Experts of a small language model: a sigmoid router, 253M tokens.
Below are experts of layer 4 (counted from 0) of a mixture-of-experts language model. Rows are named router (the router's row for the expert), up (a neuron's input weights, with its number), down (a neuron's output weights, with its number) and show model dimensions 0-159. Each number is 500 + 25 x the weight over its row's rms, rounded and kept within 0 to 999. Numbers have three digits each.
Before each expert's rows: "comes before" lists some tokens at least twice as common just after its tokens as in all text. This comes from a sample of Wikipedia text that the model never trained on. Tokens count by the router's weight.

# expert 19
comes before: "-", "|", "=", "\n", "  ", " 0"
router:542493480482468486514456510503535513522489530475488502533487474507491512487511494522522477437491491483488440535483519516533489501448474465506512534504481490531536465491496487536532546478540511511501508501492497534483500511475527480497491481528505505521523541504525506480509492513508460484516498505515485495563543518458489500478504502549539452451486467506532491500506520489511474472466545445493515485485484484509530445549526495489516509490511466520454488479509479466490511546514535
up0:523522502490504508460493518480436541517508497510508465535488487518483523514503493500513521506506474478484491490520465508511551507546545510484493435463498478528529487482479512461514476488476491471486475473537478487471530501546534451497521532508499461506493496518505486522481514409460495489513482474496534528500547478505487494538496492491496454550497492523497527513464536537491478532521511493519463523469502487497465510500470531454499492466457502542499508479493482514488518506529513
down0:511510507433531510502520491486484462530508465529527540481509481557450482471516478483493496541487485499494499502496496543494550476473479492469483535527507446506500482481445505534502528532499505524553543514499554462485524472517458503531532506486495518479519509446536490502513486535468479486460478505492488511542540480523503498520513509506481505526526527476495509496496484501511469502464515503514505473468517514453485536534535481474464490514508508499469551496471494503456509504499526
up1:487492497557522487487518474512517502518509506544476507517475486510515512510506515504469522430483473479501517484531502525494486506552451497453503515500508491494511542497505549459495492551473494472504490486436509526495517493452467471498523538516499500497517479536503449518491502497513542480432435500518449510486456483488520501510507485521485512557493524517513513535481474465539531508482527505500500484483510533514460531476488489500504530488528523492494514519521498514466516450496465
down1:514454535459462462468534485472516490504531503515476518455535477517488501519538541516518509462495515487487506500506509497544479507469502490529474486548499513500530526460496505501442489471450490516500502502552486527521468508488511517479479538532515522503553472516503448520475508498488524495506512478474542504479533491488478506484493539486498545495502511489490557471489531522503479489494547444490532512515491490489470452479544502507518496482471505480505499500482514530491451559505463
up2:516545500482506475494551493513504470515485491497526502465509460542502507542514480523480494525496533461492512499512470525501504548507507470473500506473486514471476464451441521513498500547489463495504524486454514476486531487533518473478500491463500468505490500498532483533461500516490489497475516477472496519540477465477482490506526520508500484504467552494473535511563491490482504553474516490510464484475518501551468480516509517452556495529442524513545488512469514460494506522507509
down2:535516516531510496491449506501486492475463479487521493499543522463474539517507530499521503505502514491490490555494512482502527479492507493535532474503473504548571485475489499506544495455474523505468479493521464535503505517512475526478494499506460474528560488464533517490457520504525486513493488473483523517508488517495437551483472493485477512465493494478481497503526496517538491489439504512515454491519439486480551510498512527527499495475489471538484462513463508506505542537517512
up3:491566474526502482478512436495489523486495467509526458478533536521493486500527491482504500506525445477520505515557499513521500527469473515461490524516512496477487490516452506497483478471491471548497489486455519494483487504473464482514507472503505464513501519540494469475512536477492508465482504524478462473531519505528442456497512506488469484525526475499470522482526508495451494522485501482538534543513511524548487511461507544477523503514477535461476543521513498493523464493524473
down3:447546512506507554477538496529509499555488460488475515500530495524484540476521506512512526485502469440505496490500503522530520478498478488488539545473503444475506482450482472500459526493500505544534512470483515538465506509455476525515517512542525509490452469467486505506499502454483502459496487495485492539505476515515503531534502505523509499474509520525488511495501489526502526479508440511473511495486528536464523516479457500497468510534532517508464509492520494444490514537471528
up4:472493520521526511505506474477465492505513509514528480502487513539460541524542514501521533483486507493481513525522484488521505501527498485458514476508504519535501490489529486477528487506465510514507495464475506517479529528505535502525512493522512460504431547496515469480524508438460489509490522440514446535523458512495526525519475473500482488514512519535525516535442513473498528533550481504496476535486543522505523495523489497513480484474462481519497449485498447495540522462487455
down4:541541494527496497553470496494494493480463523507518468546491503507524532553480481518453499482515511497520497526461507507502486493489453491520522523434480485484498488481480497533501420536513505494518485553500523526479497493488520496527482507494468490488498491529498536514529455508499476482507430544476471531454468461499517497508475509529493502509507499428499473462496543501519466466507485491484523498501488478510484525488517493505478559477494482534518480507522513503529527530478496
up5:523513532514472489501483487481484491496488489506503468533468517499525488511529531520507592492488445486539512495514478496552501486496476495495553468516487491478503449536516521483470503509474510499492527495507483474502523488528482482520520483482471480539511479522549470479541537483516509510533506437483458474488460475485498488496492484500459536519521482508495506506467496476496533577557488472516519506505517485504480563498510502526486476501474513498476477515498455539496513524512538
down5:448509506472532501599524475527535531502484482483540482473495527506465492525520515486503528484488515486474497528483545480516523522518501485470509507521494484486486521510494502511521485521483486521489501497496516517505466506493517463505523504513478455481449508522461559474499527535477477473456539462515499511522507494501493506541491499507512472451511471546501498500447527459519483512467485537517485477479534526519461483497498468506511510525486534559514535487477478466447494504513506
up6:456522474510510475476529464516470497509513449500519521482525522485493515492509513486528529463544529515533503496518487492525496525491498552480484530471510494514528506491460553535459524501511491510526520489446465541501548509452500512501478551536508495454470475540494490452521534485449473464487493518485493520475504519504509504501481503516506530494519523447486528533541504473479483527480508525458503495526524484483461500515473514524502506457460496471524502447467505505507516526528514
down6:467532491527490547525492446478511537501473497515541442538485506483528502516472506481536527476491496489543502486480516520516483505517503454496528461515538501459515497499513516481530495493522524505494486513516492469529507490452492509448505497505507480534488497480435453503497510456499503482522531519517476466471546521512498498487493483510536478496492533494499507490486497494469492531466563484497535509468544487501493529535502474527458496534488522448506524479475560463499499542474475
up7:504547550566477482475530478501488530517478487481500463513527548508523494516510472486492508530486450449533483514507499494508509521495499528501536505511491542447506454497500519467513460508542470505464535458469500530476516520535503497470535507475509492514497491498490430470483493479478484473492486517538484542490506517477513494516527506521491479497514458478490530499532457488469469503458502530523510496518511549524475498497472505485500485486503529457510488478500508461495471512569526
down7:485488492444486486497534516494565541487513465460482491528535496538532549481538475485514513487502529491508482492567505518510442450467473478521482522509456494468519454511481513468545523496495516499517476534554481492493521496491528497495484534551512489495504499464498485526483511524458497464481498516510520508466518556474484494459482476499501496513461510504493475501466498491544460521502506506513493520492468499530510519510468516519495508479520511522512451533494514503487541448500506
up8:507472496530503483496492470497506506516489506495526499479515525522503450483545479515441494510518515498491550514524496519518493534525513507513438513528532526514510519517492496488450482520514505521492511502488465473521504455466506521480509525488479488502461524475490517499516476515495529542433502511496503560485509455541495473510517474438455499516507513521488509537529501455505558485539489501539519519489490533510508545478496516465457523478505521453469523545505508542521535521502485
down8:449499479523435497518546538519505467504507532517495510512486523512477474465506507503487478474518476556455502504483509495486530491529495503535500489496531490461499514546510488484486493528481490509474531531504470470525498504431523495497474485505527488522534479507474529448488498507478512521455503534519546451551521489522480540538476537457530535536495518474492459504511531512518552466538489515507476478460476523487513505465507520502504498497488492496507468483489507474490450516491485
up9:490537501519518539496481457516485500510486484513509509489491541537515459491531543478520523532500508489454515543504479510477497466528501453512481490475445498505456530517510533465545474520512499489521486523505504480482540489492502475537533509495514492457479488486456490469498497518453530535528543473500491531479491484488526537481560538433469517516499490460552500484516506473485510511504459487491466513527513489538468513466489501539476502536500515453478504506542497516501482489508488
down9:509509522514497513460464470485476516489521496486477475468468447458504479530525548507504533526518511538533479500459476549498537466491505491527458506484507511447463490472507493493501467454428515461550526495484523473510528471489516516496516502494515535523480467506479505505470533462523458539518510498504487489499493488497467502522550497527562513500487524503479487515500499514523463463489547494526531529494457520494487516530514487489509492524537466534511478528530498493504505523514483
up10:479533543501496550491514484521505481478552493481524472478507501460474500487548508525526520527505501541487505492514514464484493536489502478461527532457471545542467484488500489470508509497501469487540513489477472547469469499551481500546520465486460469483478508561490481522494490467498521469473480505482487520512475511518524505520502496496492531484509500496458516499527498527469486555469512519490446449486515475527480549496517494518530473490503499483510453530501539496515498548487473
down10:521504516511520484566500515475485474457463540482508461524502495493484510475513493514533519535507509500527518489539497487481528466514479523507508519480489434513500466469526472462553489544507486477533490531516484533453497489489525512466479495525501502543472501443478473506494495493467503531480485528517470501537533488495487478532481510495536444476509496448493484479530529518540460510499494499526477522518503467537518477563505509466504529472492478528517476512510454507472522501515497
up11:508534561509498522499503460515497513548520463522492493508467486529481496477482520496475527514464512469509490486524496507448537457517497511484515507450456514475486484525463524443499477503512513451451449500487516517518510521491517523466525501498474518498500463516486477479522475507495513506515487491532502493479506501486486512477486491506492566481520459480501525511510489538504485524564495476498485527481544541560497555504503510524466544464511525457509463485498489515475547499504486
down11:515478538469498502567504480483515519563494474516490476515526471478524538507494490494482508487498486493477477522471488488484497508484504518559469517466501450525510499523530494502487562536534518505490501483465472506511499542470499511524478478488468533511500466505530474508505456505476491497486498496531477502480505524468484470517526444482474479532503465505511475486509566471483474512529479505492536538473494497490520506469503522531449487540546480494495491493512466477550521482566516
up12:471496525514503504463520458506506489518487449529493494497519539529464497488564483431503486466500478483505502468507479537480498496542506479475507487501466534485501506466513520462489498516521454522495488514477519484540534510501501486457514509504496428508512549502552516534501520515494498485474504501475442529525500473528510548532486496497478468497526507481489516499548488542506497521516525488481487498494514460532497467522550499488528533485468513510465500530514520454546517506463510
down12:474507522509497505515522488482514543534563479507487521576531460496478486499514534527472516522480493497525499459449474526515517494478456480509493540475488470480496492493475459488520521486496479493523463471510475496475467452477517495513486431495499472456512536480485533529549489537513471486482483520523514513461543509494507492485526497547551512503529462478473521484511531510507475511487530505502531501512499495518498472506500484488464505531500494516464480511489532518557467476515531
up13:459514511519486486492494486508477457493471529506508444486496490498521483478543544461492518511494488455489522486520458474485507523547494499424509508518518508485512518519527507488514477519470489525485513499484503510544530426483471515496517516533464501485499541507488488496449455514510471461495501517490497430486529529520526450501478492500499521510500518495534522549516479489474541491514499515518477517479486487491498491476538454523465510506481538486473472537487542531481514539465518
down13:530518535499536502513517503491468520451541484526503521485516494506503507548504473469488478543461541470507451528467480499530493485496498518524488476472483509468478510546498521484496479464496500550520534512457455474511507497508515520502508522486466538501505520446518512484512486457506531472510482468456531491438507509474517502501500469496516453485513504447487476496538495529514472511523514545524537553523479500508493475535480472495524474526541538479502514514501502455490493483525531
up14:482545531515479509475518482496502494511474481497499500495513526479449546513532468498505474508463513500480467490508470465493502467529496523451544480505467512470526509511459577449479511460507459490521443508471536540546531469508480462488523501528488498518508465523474475475521524479497509473514526456503484525501479489490489525471497506521473546483508493519487524460511504489483533516476520535481504509517574457537492479524489494552498474488512517527489480517494499501495514513516505
down14:473496481500527513529509542508522491491506453451483569516522492494548486455515491502524496505530513531508515474541498506493459479530537537505448473550523473513539490515499477515503511517465493522502498536481503484527470522489484522467443471567481506511537498498506459498517459470505514515474508532485530490516511485509516510527494510492503481501461497517516431533481475485460486520489451501547504507511466486496489499524500479473503493484520529491500473452458482493534494498537505
up15:478507529491515532522519490536482463527514485465512498531499474544527508506518477480455570495503479467500502491517469483483517485498475463473513491504501526499425567511456504506553471501501493503484504537474512476532500508522491547567494477539457451522488499519527513505535482440483507531510501498493508524492496472493517519496519511465499488510490486538473508511470464501509535537471489523512486484455507522517494510495465455494465473494489504501481519476498447501510501468525513
down15:489515508506508547549472525522515506487510491512516530478477503524503531565490518477532481525484498538517451504506504517512493461474481500511481518524553505510515470496495496497499489488468548514510446493485497433538495533530492508481509507490460462490508449514519551510523497486483509504534447518486502528483496478511532513466511502474510489495519498487470491484488485500529479556464485464495451498519448502537473480511496479520458474502539502482509509533565477485488465513451500
up16:485481520523504518497488469498486478509519485507557476499522498489476466558466517502509524535531499540456457509497494451483470467478523476488513513483509498505483495524488539492460489505499535501450529498491516502490498521521527495518537539528508536491470479506491512510484504471518515512495479459493465468445514487537552460479490510523508554544501488470485501521498532465474520510554476501514471513457511506506518524512469503486501487486492529457463473507503475537535504519453432
down16:483489460513494507485455521526500484491509489493490534492494554475508516511489512530496498494511498471476494470513478525515457502517446503542496484504526455517533471540480513534501475502476487531481487552533496485561496510530509480535530481519479492502496495465475529490502521532490486522509525513474555537519531454508471530480467484514517520495476492554495471491489560517569508485495529482518518466496488491481478501518513526468449475486500484529521496492476506477498451529453456
up17:510524527505508496473504474525479508544558513527502530513487482529524471495542505507520483510488488516485517447534518470519496502498487513482444498506528517452555497557495508497497476527461503500437467491468479548499505518490511536491509518493519493476476529512499506491478457480438505501460508512514459524499503477517523488516520521488528461503514497482488512510506492446468480505500472540504522465530527524521467483498445478491479481486469536494505503457478463533495524499549457
down17:502518522533487497464504502526490523463450494547480526501500504474503467507564500502511520513525517467509443461448568524494506484483527502489474523522497494463476501495520467527515506520539451488443550518536552489473483480455496533479458538453504487506524525479512524484484518519510507516476507473495491509535507537512486526474534511470481494494538529495507525498491501484524479493499512499483521491493527491485518489457476529522483525502532515481490509451484442457501492504490483
up18:452491515478509547492500474511515513469470465544504479538523500535517497526470513490504540496505494516515489497498506511491517523509480515494505467488495512498484504491499546473505485521504497500452515477503526535513520472508459469463496481437554527510445503483508459504478507481482537512554460445472472491440489527507497496539519536469484504467480564523472499455509512494473540503475473529499517502541512510531483516462505550488505509468499541524536512499528485506518487488479497
down18:492522497489544535549528469501493505519493470540473474519503478473534538500455523519519494489554479495502491541488507528481493517465475490556538511525491451491479482464467511507485496488538520465483534549520480511486476488495475511483492477534461481499560547460477515533480491502528515511469499440524517467514495500439493480519499488478500472477472492521502494481503533469514496485533500505528500502475533485534504507490532529494513518503529480518507446506436483484508487523515495
up19:531462525494535561509498505500490467466469485493531511504492539520494496500497527493484517497526501504475513525516501447533489506465535509550483506493464532483551552542515494511511481486525493456498530484462493471516474502522556479554473528489480514481468505494500529535488514491510501533501551466495486518501530447516469501481513502497493520505518496489459514513482502446444497498498500542494485518484495478483515536478498483561463488481447498469513496497540514542502493481480531
down19:512495490505487497592466497482486507496504492483526564464459471482526515489493494479513450483512531533470468527493549490540468509450462541521476478510496495512504489540504489512516503472506499519496516513468480467486449521480518540493496550515539522528537496519506546462500539495489462504487515496490506482502552494505488468497554506451510473479509474489511437485473528483499477497507534499498532450494500507521502535485514497497509554478499521514503514483506477508508520512490513
up20:492503492516511520471514493504495476499480471525495481490509512504483534456540521503518492474494490501510553520519449516482478541509471526501438504489485547498488535527505560485479484501469479498511487478490473549542567480531463498471548534491499490478472510512530507518508492482483513445502452484483480529474477496496453496483488466516475536499510523505505509488469478536463526543486498480457470539475527525523504515514539552532491514521521491487486499490521537511542518467496495
down20:475500498490521496537499570485499519505518526481524499501482483501522435521490508519506537509494477486481459475486537535520512497484528503509515450501554471477462486497538506529513506529474540541493492485527470526484513470496509511554509473457488514500511457471470494449507490502485495519520521510459493521538526513530517485515522515501479488538491493528533417494476448480509528470447467494498468497466534490502512510464512507499522514492532517475503506481506496496476530473454479